Weights of a small mixture-of-experts language model, trained from scratch on English Wikipedia.
Size: 9 layers, width 256, 158M parameters.
Experts: 128 squared ReLU neurons an expert, 4 picks a token, a softmax router.
Training: a variant of Adam for the experts, 1976M tokens.
Below are experts of layer 5 (counted from 0) of a mixture-of-experts language model. Rows are named router (the router's row for the expert), down (a neuron's output weights, with its number) and show model dimensions 0-63. Each number is 128 + 24 x the weight over its row's rms, rounded and kept within 0 to 255. Numbers have three digits each.
After each expert's rows: a language model's description of what the expert responds to; "raises" lists some tokens whose logits its average output raises strongly, later layers aside. This comes from a sample of Wikipedia text that the model never trained on.

# expert 42
router:169093074144115135133115154074172103150125144156155111154128125130154136113096104117133120168129131164147150098160111132130095146142106182159143108144131163140149149150117100118112156142145123
down0:103105105143091151116139140092111143099110119174129128136101104152152119102159151142103136098178106148102110113150075121105151152164122156121076147109143183120088109098074151168183091138120118
down1:134187158119168099122137120094109121103123113107115107163146130131138177131137103138117147112150173119092135138114081135141148093112119082120133136127125090164144134116097123167137143159154120
down2:138139118159099135101099121112146166163127136133129117146113130161094132133129155128187150075137168127124158132121116168118132124138118037127126107121127151157144151095130130156121130134165136
down3:143137141115099152147149146103091164124103101137146156170105162178116128132129131147182113139123131151163106119142132118151133137095109100100123131129122148148101157097121105133132121113134099
down4:152122152160119091142093091150138097110126142158093117144152171112087170136118130110148143117083138113147122152145162134142115103116148113133171156094149117104145155131136181112148087112098117
down5:131127103123139154109143132123129159092154125143110140126136126134129136157083138116101092117129111096073113138128155090109096154112068136112142131173106181098177128144106116116135123154088180
down6:113123098105079107153106123114126129078099136133117123150094154167112125141130142144111181174118138101103133096070128140127101103135161087107082093096135124100136122122132101117133140136167114
down7:076142139106144102130118105151113063097110091107096148096131116131095161130156137130120155211172135108073131092117129110130139127155150108124149120146114107107164139103081139099131130135127108
down8:134166081121171188101121128149152122192124139132087132086136120112152115147153150154129131096092149159165137136122151104088133143123144206123092101103125147144121149087080159142145146101123097
down9:125120156061092137091122116128117134147081139136137139126115171134109114127138093150139105140111113109109107153125109188141089123099086110110075104137094165100091157106088076165158120099167093
down10:175142131141112160106157093144122155131147121113079118163131113173140118119147170148166131072152141153122094172162107113152126120130089101084076153085134132079163126112153093121131134134142127
down11:147116083141109141145113096081112122118141155130085146134111146140124128084091148180162105130104123110102090113113160142156149133182127135109101098154083131114097142142159139118108120133197124
down12:119152135130162094142124185122121153140086117177135126108084100109151123144131136112168121157125101136118123148153109109126179163123124147145109154136155141131116143111121134149111138130128132
down13:115151190165123127107103137075109116131159119127121101154097123119154102160119137125155125134133137126149138114132097174094122128126112117128119134124135129107117122126117147149150147118112154
down14:107116129143133128128078106082098092117143125149096152078143128134164135112125104153123141125127109082143165111141162151164119118133136110107126141167110125113138097117097147118131100092133150
down15:115129144140127100090109110127110117117082099147160107120110187115165136131119149151134087146112102188108146147149097127106133124128099100158095131148106109138138134142105109122140085104129112
down16:171143135116115100091101136102122138105121131094127105094112145163129177139112132111106130163117156106121156128113114103100131119146115125115089142122123136094181161104100155167160135109167109
down17:110168128139130129116128110157128137160120109090061190144117141153149112091130170130133076127138154128103144162091128137171146130112147134159120155129098180151150124109151094130096146110143150
down18:118132137146119143132136083117158143118077166067135113109110150134113128129134126147130111116113128124092075160159141100133140154146144127107110099137083136086108132166153112125128089096106148
down19:128172122151135094128137075176110144121151131124119106119132125131112109120108150125097117116092127157139148153166134129140151167129167143157130102122090133127181166111152113116119166095118146
down20:093182120146131147081147147163165120116126154107102157144165107151076138140155100117099120150092057107133147124135143109101158135141147108109111119179106162127123157140109136132100123185129143
down21:087121121097144157092103114158140106139102104096158110123116089112152127161147146175066135168124102189096135097114158147131162117120120136142134126170126086119144143115115123089161124130144109
down22:146131150130128117129159112163136164131081122087135131158112163155139169128132113114146087114171127163089104144101125129115157106084101143111114076109118093153145165129134154142175123143130148
Numbers in tables. Numbers and number pieces in pipe-separated tables of vote counts, percentages and statistics, such as 157, 14.17%, 331.
raises: ".", "\".", ",", ".\"", " that", "°"

# expert 52
router:145117132154114124121161134106140106156129148152156110190130099122136167122115106143135101146112165144173149103114121144115106131107114124158186128136142157149165134145145117132098166137120110
down0:129178126124127115118110178115094124131115120103144139111109132124102141138174138108098090119137125132132105133116086118123111099122134130130113154144096127097116121100134123126123138097141121
down1:141160122128115159081114162166120094102121129115104134109112106198146123131176111141144136130084099109085124136170131126106155107118096109118118143106095083128150108118112097116136125150114118
down2:109111093138134069113154138138176128146130117118126104139162145117118122142092136124116112122119136137148149111153122190143124115133105152143126135151078083145115097178112124101142145124139154
down3:146099118136136129112129096156138110122120119149124102115093135139125138166148144114161127103151111141144163152143081122126137141143129152135140142162073102115133168129093130130172068151134149
down4:172093119148150142117111118152113107121089095124113148153125137129144145122078090145119147093174119151140135093113125133158126116104085084118116138133137163107115142116096147108112097132109099
down5:138137145135158136116139113096102116132131157099100091063130123192090146118128117143089110133133141127140132167116140133087147116162113110123170148144107138113110120124123118165142134149108129
down6:140136123148134128094137145146135126151089112120093136164142138107061124098171172140118088122112100098140089167130144082109086115139134097104108086122138129185134144131132179117109086153113155
down7:114096155103096117099112146132166144096117162160143142117114091081127106168188141113134114114094130128147145146116130046184119094165112132134136119146161135126123133070113115128151168126135111
down8:143153096100151119148183120084113147185113126130154161101116158116095127116145146178111166132134169123118151164112150153089134151114094112082101133126123115090116122129128109174131119156136127
down9:148165139129116119114133100146134159141120151076149148123117163124165104102099092119108147157126078139102170126133106149111124098156127147128114131094170118077105195140114116130128135130138113
down10:141098139139126129114160123137131093094125118132124102091106159133078163189143120094149149110092126101160129149101120115112111112104106127092151130103105153111096136096142130121092109119159143
down11:068139147149120122112127106104155141142130133150073158125134132115156123109131155158094123119142110117101117115144146109141147168106116113135164102133121126136159134148100102111117152147144168
down12:146077103137175117136127137139111137098189136129149140140111166112132124150158155102105121107129156175124115119128127089097159160160069160115119109139182134130101134135140087126119127096113092
down13:127112113112123117119113165145112111125144131112131121093072145131103148160119139172111088135165113106167127124120124109124125123127103094136158150115082126107118114096123183149115124131118178
down14:128115123106103169102112090127106129131132119126103109154145131139129121111097096089079120161100124115105180117126157180136131172137124151141165102144135151118123126105109160114133151111109126
down15:104134061077142125118114134076151112122181119135129104133072174119117168124165137135176111199100111097137159138158147111105131151116132135108149115092111090109128101149078128145113131111127181
down16:127096127112152146141095142137109139107150153134162132131137134139162127133163103111153180116150111120134099104130126160148091163123115150152103102111170167152102151111108140101116174124141118
down17:133150094115141139109130148093131089073149141154164115128109146120130085159107118107163113149082090117127135129110130114156147170104076115122133117075127101145110134116132133156078140147094115
down18:134120074157133163128135103105146168159148118158101119126124099164153119123133150183098177153171125154128077141114128112119147122164133071135135132079135133108134072127150126097132145123110114
down19:135145134152087165111091137147130126093090154089113105125130157149121086141148102123115119135148081145151119117112140110100134145101141096129133121115078126093092131098100120116135120122138116
down20:110091096109151065107141134128148159158132136108087134144110150129154109122141168132109135166152146118149117141149103162089174126133132106163149150113149110107180097156132131118141126125139119
down21:136150111176164115136100132160132152140110117088143149107086109190094132137159107125102137098118141129149156092153145117108097102147112149150134142139098163115142141154097162088179109180125132
down22:091117116092134120092109077096124160145161133128129138068120156137151124079155096115115135161119078081130137134110136174109115102135119148133153138180129141143089130183129134118146120116123152
Sports statistics headers. Pipes, semicolons and line breaks in sports statistics tables and their header rows of abbreviations like GP, GD, Yds, TD, Pts.
raises: " attempt", "\").", " escape"

# expert 19
router:141096144142135158100109140091148121152124144144166107137123107148144174121099090121150114144114153158154145098120160146119090122128071145151177116133117191144166153157157113142089147154148115
down0:135153139163144109095110146162105146151114131118118104121114122162107092141125173094118139131110137144129163154115172128142150138146143092134137124096118126155130090117099136106119120096167138
down1:165163072137127130086143123124069077125139081120158147125111104130142078135152144175139122112144180127130126106133146110145158164129070122087103128119113102096122161162122147120094146135113123
down2:127153128151124118123114105155132104136148131132124160151084106102099127168118134137122143149101129117126110139143132142105135160101072137112141121134105163105125114131120127139134144045152124
down3:116133146164073111123119144132116155070109147116082155159120149109105117114116125119138126124112091119104066114119156107133103111117161093097093140118121135112138137095106102141168110127126101
down4:097094126103087145151118121112078118113165114090152145146148127146095161105128155112150159115141137107083136124130101147090148131097139122117100132074141119154156110180128107137141146150140153
down5:124119136161134198144151114134134101161086153165106167161116159133115157131140127145138090108174134145190124117158136137159144151096166120134149160126182144112113155076109165129134098147123112
down6:127135127137107119100114147140133159057110141108176166111093119133100136124178129142141105096147137083136088131144128145105117140166131114151128112124087117138115119100122117134111116092168147
down7:116132123159108173130153114133149094159157148132130124087104119121120143039123149136113150147101137154081144113114164089107087115114200125095108106105145136150146110093105112072098153138174145
down8:126079153154089158134143155132126123130124150109140129136127140084106120084142144142146140125123130087158116107147164156138109152170123165132127134129110160177116068131142117152130158101133160
down9:129160099126121163148145107120106103115146112121136097115107112123124121108096172126116112136113175126044146123139102139149099092138127124117109112115136087091160134125134156143095144104124148
down10:085120144106126130145125128159127149104146166054130138165123102154111106127135130106174142132116121086087147113130051117124119172118137117121123142103089127163132138161095127097141169131112132
down11:154120110081136101134156164133106152131117138149103171150112111079141095092134112122161094115122091105143117163133095152169173129116111137158123108165135171115087188145091136117114107134099102
down12:114156136145114132127141150095061164110162135102140139121090132145100150151141142188098157135126075115090137126121123148134136112127137136107105156107082101099145047140132155117120136161102170
down13:132147141146149158086092100098093136168119154104133150108101109151102161108176104139139093153130104108120166149126155128118138161143150124146128141177143142138142124125103130114132167127138122
down14:116132148146120149145118120139109107141135149103088133133140096156101127128123111113133130142165093101124114090145106111130165125158165172121158131095162144142170087112104093106116101148119136
down15:078112123132187115116127140123077138107107105089111139122146127131157134126120136167142162138156124121123115107165103117111128097127138162127124109135098158176159111146147166104140160089123139
down16:126152137148121136144119137148119167114143120101114130120089154135126067134132147175111143110163146154174132101157115152103122092110087099096111132124152153122133172145114142087165088126125151
down17:106133134106142134141171096123155163128104136148166111125101129167166144143182087128146160124115126140102117136105152108126147122134175113132148102110112133127117106129125149125119095105129132
down18:141107136119104114140104112118153140096113130145106136134150136149093132136148114128165117139164131086116162135109066148104131108116115133137077165168088152111126126142144116131111139166158114
down19:143135155115087149140097098158126105120159156129109119115108146153078125125133202111156143123122134143158122128108128110124127110119148083127163137108129161129105099148092117119149115131128162
down20:105146089132102116061150130115122119138111132139133126155112136166152107153168108150078115123155143134102125113118095158118097102112153124126135113112106160146113080130068088156135109159089127
down21:121136158163145154130147100117138102130084122132122143106083127087112152132117147169133096108123121082138125145182144138160111113162140182099147133143155150132113143135116186127137110129123113
down22:113107107167124115099158159160143087133120103104137114155149123140109112137183107107117121115093130171138120143101108128087149078142127147099140107120163149189152130129109128128118144080138143
Row-final table pipes. Pipe closing the last cell of a table row, often after a quoted title, coordinates or blank cell, before a line break.
raises: "\n", " ", "\n\n"

# expert 28
router:153138112141084133149116157074141091170146133141145114170120121122152125106088129116144104174125154158151151098142152148093115135118121130152145145129141154118171135136142116112116142141159106
down0:127135136149174133154124105100160132120082104113151156106113165155085154121119108111127094153150156089111122130094138129135080082152107081139131092100105151149159115137127154137126120110134118
down1:118138127106078138172180141136151152130131123073114122163087130146160140197118130140103130134119114115129100136099151107126134149157176130139146114130125144117132104109108121137157102102134146
down2:163106151122120147118082104127101112153103103098147107134100134169093116136115103144136156144123133118118160155125141142146125101148122117156115129123100099145130162119158153090148119127101129
down3:136096123148135188123108135158145152121107118126139107142068119171175112110124135148128184116098134101129092129126110105113122127141100141081188145108111177131101130100136165083119121092156145
down4:101130184113134092141129194127181088130123134118146149147122128133116155131150121118130149163131138145109095069170101130132125138128140127084154125129117140117116157145121155106076147093184133
down5:129107136143159127101097130122183122102126092181106103135122160188141110111085099118124099140124113123096115116123139118111105177096110133150106126135176159173108138084122118130154115167113115
down6:082097100136151169113118073129115139107141139134165149095112136110141101111155142131117116164096126119141122126112123156144138148124107203150152149109143149112171173152093123121129139113125138
down7:101131128147128151150158107111113140136145133137147109137144146132142118111141134127139126109096105123112107126198111144153143141105159133143171144114110168119086155140102134093166133143112152
down8:099150122119147146132216139157164142127168139124080103080108120122129126167176159088096192140148114090130128129110146112120134158123135134115128114170128112120106119114140164151206108105124115
down9:125126113088098177125132167111082081144117074141118117156145178142155124113145122139108162107096141138138120106135090104137143183102161162099117123120127115079140126154110091114127147122139099
down10:122084137126145139138125117137083141124109083136098109143147134100138070130124138121141118154099159119113114138093112086105134117139165090104139112148130110174095108096130083139139131137134137
down11:118112097144148169120097163068118137126118095121171143101073136149110137173102132127120149112124102155126168110105136156146074144120126133143112154106080137127157185162119130139164164141139162
down12:111115138134121093122109162143129133112069158105094146103142113125152119152124126116154137140154127109133108126112141129146124139130143126101120141119118080201098175086129139101124133120127139
down13:119121185134154157130117074169086096137128081095121097156076139122144147149116130136102119113132121104116128164137131070128112081119114132144102123079093110109097149125117114114088152119170095
down14:168138115148119121098094133142162152135129100141103126158107160145147083139126178134110110122156136175161103146128101144105117097154110123124168134161167137116112143129100155086084113123177141
down15:174138102140129143118157141104142126128114142114128105101105117110120129098160131126125126121107111071133121142162125125130134147138096116142147142182092120073098126131117123104140147087115119
down16:088128142182094154110125106123165111135163082124131153181128163153174117144149128154126173140129132101097150163127135130137141139083132148156147149144137107120099140135061106099133160127142124
down17:133129124124142136138196129152087144149137118133091132138091182153120100148166150142150150130112098129172107107168114135143118145139116143102136113155111147122125112158132125137152158106110148
down18:148149136138169138111123088124106136112111105148129133083122120131175101172140127130139143120154104157190122072140124172151119158138135105149131166155093138112128097177112133078153108128123141
down19:162137140101128093122160144106128121172112141120111136121117137186127163134121115107137113114141106141120084113127151116108137104153095134099061126108133177078131101133130128126105122137124189
down20:175145090088133091160130133119182142124130125125138121176152142136116172121154138128128111138150149117086090135163112148130171178093145143144113147139126109129152138181124139091129137116097174
down21:129141145114155172145100139125136114083130102153110115133122169115125094140123115104143131133133133105108114133128109128141147131097148173125116118089150139087167162105091106077094096124112124
down22:113145137140119070098143161135056083160090158087145146050104154145151148139123173127161123141135122122130106109096154109144173080156112119102106118113143150081116127125116137118128148112134145
Table header and values. Cell contents in statistics tables: column abbreviations like Pld, GA, Votes, Result, and values such as 0, dashes, percentages.
raises: ".\"", "\".", ".'", "\").", ",\"", " Force"

# expert 61
router:153107098133140160114133122125141079166125102153146128173106111114152145107118124111144106157114138141155142114133129162113084133139124129164146126132158177159134134132132073093131181144150088
down0:081113128135171110136111155141172117189126098129099160135133142148139142121149135166149125077135164150123127144084108145161165126163113143098125134119067155129166166136122112082128172126100125
down1:120104121126131136140152143114096173143155139110109170150098128150128090122121149118153129113109164112144132110081120089163099107094117112114177117145135147107137110135088109135126132133154105
down2:167131112136159134157118175132121138093085129104133090103121122123146145145118116127112107169103132131131158139130133086108085125125116138129121102127128109115121141140106135079126100096125173
down3:143106125125160141103128092153099157144156119099139096093119177155141151133089203117154114151181155139124138163122161116115138144148143163156091130140101142093168104135101104121124135126092105
down4:120126089152130137125114100140099107101138126073065133152104105106108123126081161172157094134108155102125116138088128110130139103144150137103157161137122118099186104076099160160166113145107130
down5:104124091108100133124108082118132138161141140157091130084154112110131100119115149161189111168132141149124125123151078110160114102157103148154167133114096089152139142120112126127130136114132152
down6:076112126128124119107121121130143131192094153110150145085116161122165148103112085134130144149148139149129099152092148106159164120157129176073124123134107141128126138134101138159131170121104099
down7:108146118163142117113137093168155110120137141151093090103156129112141120137130086167170073132171123124157160133154139133077120104116169146149114120105144124112098082167111113114133120151132134
down8:146170127145141079130124133126113191146121108097156139110127154133160139125093184076158094181142132129130125177137135129165121098103117086120123140144168112138129120113122121139136168167102118
down9:134133115127129146074078137100140148140111131104125106123148160157149085146167155075097150124110084144147095124115145096082084142141165048123131112147125082140116120143105169131108156117066163
down10:171135109155104134103141099160075170087123134125102108086085132097128091122124113142182112095141108105177098092133126112154130133196107069148141122141129137103110133135115120136129096085140123
down11:195127140112134164092153088141137109126123122166156132098098123118143138118106097171106111128139156160101116148160115130100138109123114147151117144118132090106113121122156117115111142137123084
down12:141103109128162126116091126167146091159120131122110109128092111161130172126120173179139134138113161135128102146098144132156141126120161097141118132098100121130113132050130143118153145178128131
down13:121147124148117094102119107120136120125073147096138145108154113139192148120136090125096099152110128113134158155096146120102134097110135102115155142131083117122141147130113120118125145132107145
down14:125096118142116137117123118122101099158103135120112120143116132135136129112119140135151137162143132157124154168136105190112142140125162206135127142112107117144183089145140132146152110142122111
down15:139146133111125117109143164121073152104145183098131140087127135158107135083146156132123089136114102117073120167125144096088118136133118169127154132121145154109132115113165176142118150101146084
down16:122130135096124131143153118142121085185096129131119118122157118120152160098122133137107095148089164146151131082146134154150144129131157135111098153093138191111134140109147150110154072140143125
down17:134096122103132126143104099139136128126136146140081085081096147149132144146105100110111136088110133075174160145094140135143120125147151084102159112094161129138144177146090107097163173138116158
down18:137119120136112125142126136135096107152096121120157129081135094105136130118115138110081096157159172093145113138114117095140099136144107081085138108149133096137082066159124126116132126177121137
down19:078122113111093155160087101167148116124137098054076116109098123096176138123137129139061137093124149155152075189095149104152136096146129110116142115136123147149098171157122087118135165132124140
down20:134100135075116112109121126131181125136165130121152129089113107145103180097138142140113109145151159129132128120123116122135138115166106104119089151109093149101144154147115061109149150136108114
down21:098121137148122143152059078175142112171136130088125155114119132167122097117184142089071139142122101114097078153153128141128160105151148133154119152148119122134161156127129163120117136113129136
down22:069119144084120103198162119179126182128119130104127123136141162145117132120123155089105140094132144143129169154100118122104093094123132096140086120156088119132111123167079158143172075151102111
Letter c pieces. Tokens containing the letter c inside foreign or rare words, such as Azcona, fiancé, Ancash, Tercera, Vasconcelos.
raises: "ourt", "ert", "onst", "ula", "ribed", "redited"

# expert 21
router:138133094146101139115127136118174089127123114129165125127125098112141170129137101092147081158105170164135149092121125137086110128151097148145158117152144148164140128143112102109134169150165112
down0:149076126135124137101109154167123171162086107111123144129157152118157106174182149107103133133116085150169130141141117084103187095144144131141125157140103082089143149090084175156137136132178139
down1:153106118117130075152108115103167146112155112183102116140137143094119129089120142151098150159113106130172146122115150116163152102121093128176135170168158105133137161168135112145091135093133114
down2:134095190112111163159118102124091116135096162136133115109120131155110113117167144140127091138162145131084112127143112132166110122144166136109149132150088124179111121151145119135138182149117129
down3:120124154162123123125119079139102155147133113165122078081110105135109140087135113111146134122146107145128158082105134113125167141139145118147122144149157078124118109154152148100105174137125112
down4:114098121101153171125143151137113148092132160100137168150136091124082160125158097125145151104126165144149086098162123158143119123129184083136139146144107094125117131097124145147095100116114130
down5:100130160117118133128116156139100076155114143172099126143120108143148151145121116103123112157116130114105097168132097105152133153120135138141165128098100170089140129157114080154131098100113118
down6:109116150116124093118116106141099128144125138129126127145153139084101104113171160176143142133131120175118145157072138111090130147064187108111131111114180115105139137170136167089158129092112125
down7:107164122134173150149145097122109135199154095110119177182145129140136105136142128123147122115114116168128072123143125136094110129152116109148120128138103126106124099131141106170104145147130112
down8:120110174125129133122091088136114128089120151151117115128109116155116128095129133148118146168118115097127169051110135132119139156136146150154101110130132113150164112077169142112106118129144114
down9:094102097125138134120112096146147061132124140118117155121091106153144095154114149131157141138139146129139109093076158090118159129110154077155083123122143137133115162144116155121147119112110136
down10:084145123180115108123148101141117111097136143072131152129118126176109115193110148104110089097091103166135112145137159137107105138163134095084102125116111177145098125154120112120094143113141178
down11:118084162136140116158131157164153105097113097112105139115149119082138149148129122161134090164111118122116147142109101115137113133130106126111113116149124164152146147151131121129100109106105153
down12:075123141150150111170143152119114148166121145135128168108131115134096115152165142150111125088157116100101181098135101091107101179134112126133153110148128097104126209143109122103130124142106156
down13:110153163091141161174145142087109165134145142142084142123130177128129129144131122128160136134137138128128112147101136106118167150113114070085139083114127142123152085102098132105130122124143143
down14:144121155152142160102150116128111162097145127103175108145102109147105088138120134182099181148151103144109119161151126116113123112113136091106166139123095134120115110088104115131165160118084127
down15:176136129097098136104163110154116112152073113159123149122154167088137131103141093176121147162078118135149075131123094139130122119166119116179116096127156148143113155090165127105139125110112112
down16:121096124099138128128131108125065126137116139124128159142141131101176112114125147109125116184137128156102103106112114115171059141123169127120149163137145162108130121132119106153108128128145127
down17:131109136106136168131107065138121096142119127163096123118091135150105150149121118130139120092119122154150142146094068171108140111123108141112092110159124169151153157139109102130157131132107117
down18:116107070114152132142131140118128118132174122126151168125144124139153135086094124131133124154126134128132138142127094118088167128134118160141121136109115161123122113143158105163091146132114128
down19:133132134106110111120117148129123146101145183165179088097111143134160100145108102108102121108127101117130181135102131129140117081151140129165113136106124077139113147131103111149173160140142135
down20:095149108119106094127108090104129127113132163130150164117145131142097119145157139157141125124160136107133117158125120118110114101091118139110128079150085090127155126129117143121132163172103112
down21:114122159122121140148116131151113134108157147155193158147116119167153100138133154142113143159079132089188112129098151138118098144143116130103176121150121151190140119117146156118139140129089152
down22:157115121150095162111114136137099125099094147174105155104095130148174083129096129111115130138141140106142143121102111110085145154161158164098104117119103156130103105105118135090108141152083104
Capitalized title openers. Opening capital pieces of titles, ranks and institution names, often military or honorific: Col, Maj, Reg, Res, Hon, Pr, Vice.
raises: ".", ".)", "-"

# expert 40
router:153102108153103145137135143112126103152109136131181100126142106134130139113093085133151131158108177149154139100146134148127106111163104151142146106138151167124170138150159081137114156147155109
down0:150129096173159151123130111154108131146114131126138123097119160152131135132135114181127094134141141129128173135114101145140180101164120145090136173132119117115097163123101139116118083105134122
down1:129141129135155139132129108161109124140081125124148183127128134115130105125191125109139141145139073146156114074146160131125079144109103130131124128135097112151108106169105121153136105104132145
down2:164147147135156103107134106208110100125133126150152115140101166128126142164129146172100180136141114145111129116139073130129147155120141119117149167105110146109117126095119096130111104115148135
down3:099131134094118135122141116179143148150116125124141166150118127136121103125127116129076169134104143127128133167127118134133136116154177094115152145130090105069122145131108141097139125097106150
down4:167144064171075144121155163131116077132128132128080137147109129141139113143133138140141106097086137145150084121155125134123130147122114118146115132131143116151106154135133096155134140146140164
down5:086101160153095164138126149111170125130137121156132093096112121125146094109132120141177128162114136108079126117076109122082074129108131100140139121090172150138136141103109166120151131107160089
down6:106122127111118149104096135116118107143092135102060162088116136168134152128135141150117107113117116120161137144135125150085145148140119102107108109143170111123169136071114113089128156135150133
down7:139148127115160170140134195142139139072117170129125186100142122090141135148115115152175148149158131139139109134159116114102173157104118116107113147096122139111141107155102146148140093089132097
down8:143143118128153115147119133117128132114173120157117130157128144138129120157128163092095123157152092151167162144139143097093116171149159130130116095129151142141137127100142112130145133138125125
down9:102138115131109129146142096100090170126067129108105146128125132101129139144151178146166125109150107166112113126143107131133108122095158114144090136127120161151120124129113120142153163176153124
down10:133137072112145144138102122135140143152168159131138084129106137149149096145153112116092149135128125132121145158120119160116101098138141139100121145129122104124104131136134152060155119133159138
down11:117114103137179145138125109157149131093149089118140116114139107145115090144146136135122122121164129099149174119159115134144095097128109186126166156096154121135102109158096119132107139133160112
down12:121143151117141148147099115133124126113097150099153179096067153132108152157145182144091165111129136125188095086125103147116139147169099118113113140129072143125132143123136111167119148135141156
down13:107114132144170147167071145073157156088126153123067148130134149095137107146133088125096116133150121126140122142158109101133155109095141106130126135165106119137133092156141128132152135089095080
down14:157163161188142164141110134111128158113102153100067126179110122113119161099168139172135145093104107078149097127153144110125086131107138117126112138149116138150110147143131146123106131111131145
down15:178119117110109100163127155063160134129129096137169142125142126121137110130108124133136142118095122084149128122107143144109156143111078130108157158124127139140122159106120147108107083114068133
down16:115091118152162104127103167132141148135137151116099150089168120119112104092129159140165121154116163076072107120138121111129191102094098143154181115112151135110150156163108117120113149132128092
down17:141111120097128141104125145151105096158130129164147138122106120113112184136144091103133146088121128143138103145135135171145133127145082159130146159117161111120142142177108137161112119159107140
down18:118174082164155115087171123170133170163095094110123196162146168132170147114177150154135149149145093178135088125112091135147127132089132139133091120126100150170134160128119140135159127144145121
down19:145110126115140088114139116076122135108143150130129144119141132138127116095147125127045135172107113078166135137145130148107128136117108110084159161125105152121141127124161148112106065142118124
down20:131140097158134147099140119129130086147120114087162134095139106154130142145124107148121120154122142130126138135096112119113148123112048135134174157140160120116132167117119153121090121118103145
down21:127150121178136081084148090081156117098100140089121169095155140064150144091155126157088136115089138115166109128163144131125111147189169106114099114109122124120136169105176137133130134116151146
down22:113157118140137148159119166217137117151125171105152131140130148144114103097137167173134177153123110087148131093188114140128112159159126139108113123105109136121133109116099170123152097143070103
Row-ending table pipes. Pipe separators following the last numeric cell of a row, such as track times 4:17, goal differences, or coordinates, often before a line break.
raises: "\n", " ", " —"

# expert 35
router:164135097152099122110108118110157138125120148145143113146115087155150172094103080131143084156110148135128145113114141117101114119132096145140150109153150147150153145141154107122100138150138126
down0:111133127157158145151141120176132135112163142153093109145144167129139136147149126112130182114137089106089168108132161142118104134075133157126129098083110143124091162137117099128090099122108093
down1:127127121130148133082136140144111093117176097130125147110079112102141171146119102131156091116106114140125139133137142109134106119114131128137146158117149125139121168124093114113144125156181099
down2:113150131097136080124155089142146137128130106131121134098132129098107153150129099151093142157178095154128150133139133120117126113115133148141195148146129099159132163138092148122123146138151158
down3:130116123112100056142134118100140172157133108150156135095130147107091132111153157103160093126130145088140113106159117104149173170136143106045105115179108159120110099089107140149115096129078095
down4:110155100133114119123091178116123158093120114129162088084124123108162144137147141091120171126142145127170135140095146108136112124107139137145140150163108109157166138127112165115140154082145124
down5:112091095106180127144098108096140156099158117136107147094164137195150121169134122124117098106151096154086138165114110113146111178082122136147130097123090137116172127125101116130131184135133115
down6:128137148084119164143138153128089132127128083151074118102102136137131123134132121124137113178117122133124127149105106135104126134116085175145099170086161126160127156164105148175146176151112133
down7:118147145112113140162091123152138124131117141131164132123115090110121117117118142114131124146108164134144129136178118097108130110133145127150133119074121074163109088143135134134155110126170102
down8:107147128146128168158115119132122129099133108128123140115099150146136166096142092138123159171122134156115149147147111154108158105150081119152116145156138124177139111148101180147141100147145126
down9:123155078151102114115092143115115137121143123107128129120097150124139143124154083108139130103122146113125138155092140119134153126151149145120139146145119154122092104128179118101115116110117094
down10:130165155148134109123118137140155156108074132127119136093121139159126130114156149154092112143101122106118116124132139161153145158130116130136128116163105159113078107106139159196147110154115139
down11:155133157120159129143071170105102134129154141159120163122117111144169104157174144142125113118125123120139153121107073107127161140159137126133130126168118124116117128147140145112135133175122130
down12:081095112126139162151083112101134118083143123110160147125150119087116107113165116126123134107133112155132148138149164127148107113144114134102109129107088128172107093137125122130111138154139115
down13:147137147154134167141130161166147157151145102131073163140149122119106086103131133128189175087117147099151093123136106147157142127108122123109129088115116125103134138164130123080145114129131108
down14:139161112130128150100146131103093126121119118097107172148095141158127117098103126113120130123107113138095153153128130131086112129118110138097134115074136153158108111129100135102126141102160156
down15:102108145099118110140116135129157133145165118155126149090132090154122142148106155115128134129121183150096085107148150154192125124176145152112140130124116139136055080091158115115149150128153102
down16:161148114116124113099140140127136162130121117147147119116122127141132110130170105125096156122139128094115121157110143097091127117128105123128129111190152118110128107128131115138126137116101169
down17:116154128071155109133110182117141158136124144124140120100136138134163124135083153142125137119153090160124123093130118031128154092128118123104127115092083101111158108106100100144153111180140119
down18:121099165117141133152152126115162131108132148089165154139139131128123139151158139119126152116101122099140114157134159125091154119160134138154197129108114140112118137089169125154131099127169132
down19:125133086145159109145174103118092116098150121126114155126115139122111103087127117122101123120170147090094093121113158170124166131155177130110128130174143134087133128110170138142129140080156088
down20:110114111094139130130101136083124145132156140117143149113113192151093081143145134154121126097109096135144132107124122105078158177105154126126159116106123091123078111147090126140114142099116120
down21:116155163122156108145143185125150159135121139168173136128147126140070155159088165106121113075097130080102142149118149104133107141095135155147185136106129089110127106170129141151103100096164126
down22:092095125149116137122099119157063105117121156087149143141112126131124110100142115140081124154152139116094128109106149128121102094105152155106111148149143070130144057137141118082105128115101152
Hyphens and opening quotes. Hyphens joining compound modifiers and opening quotation marks before a quoted word, as in most-popular, 99-year, "summer people"; also prefixes un-, non-, anti-.
raises: "Gls", "sk", "urb", "f", "))"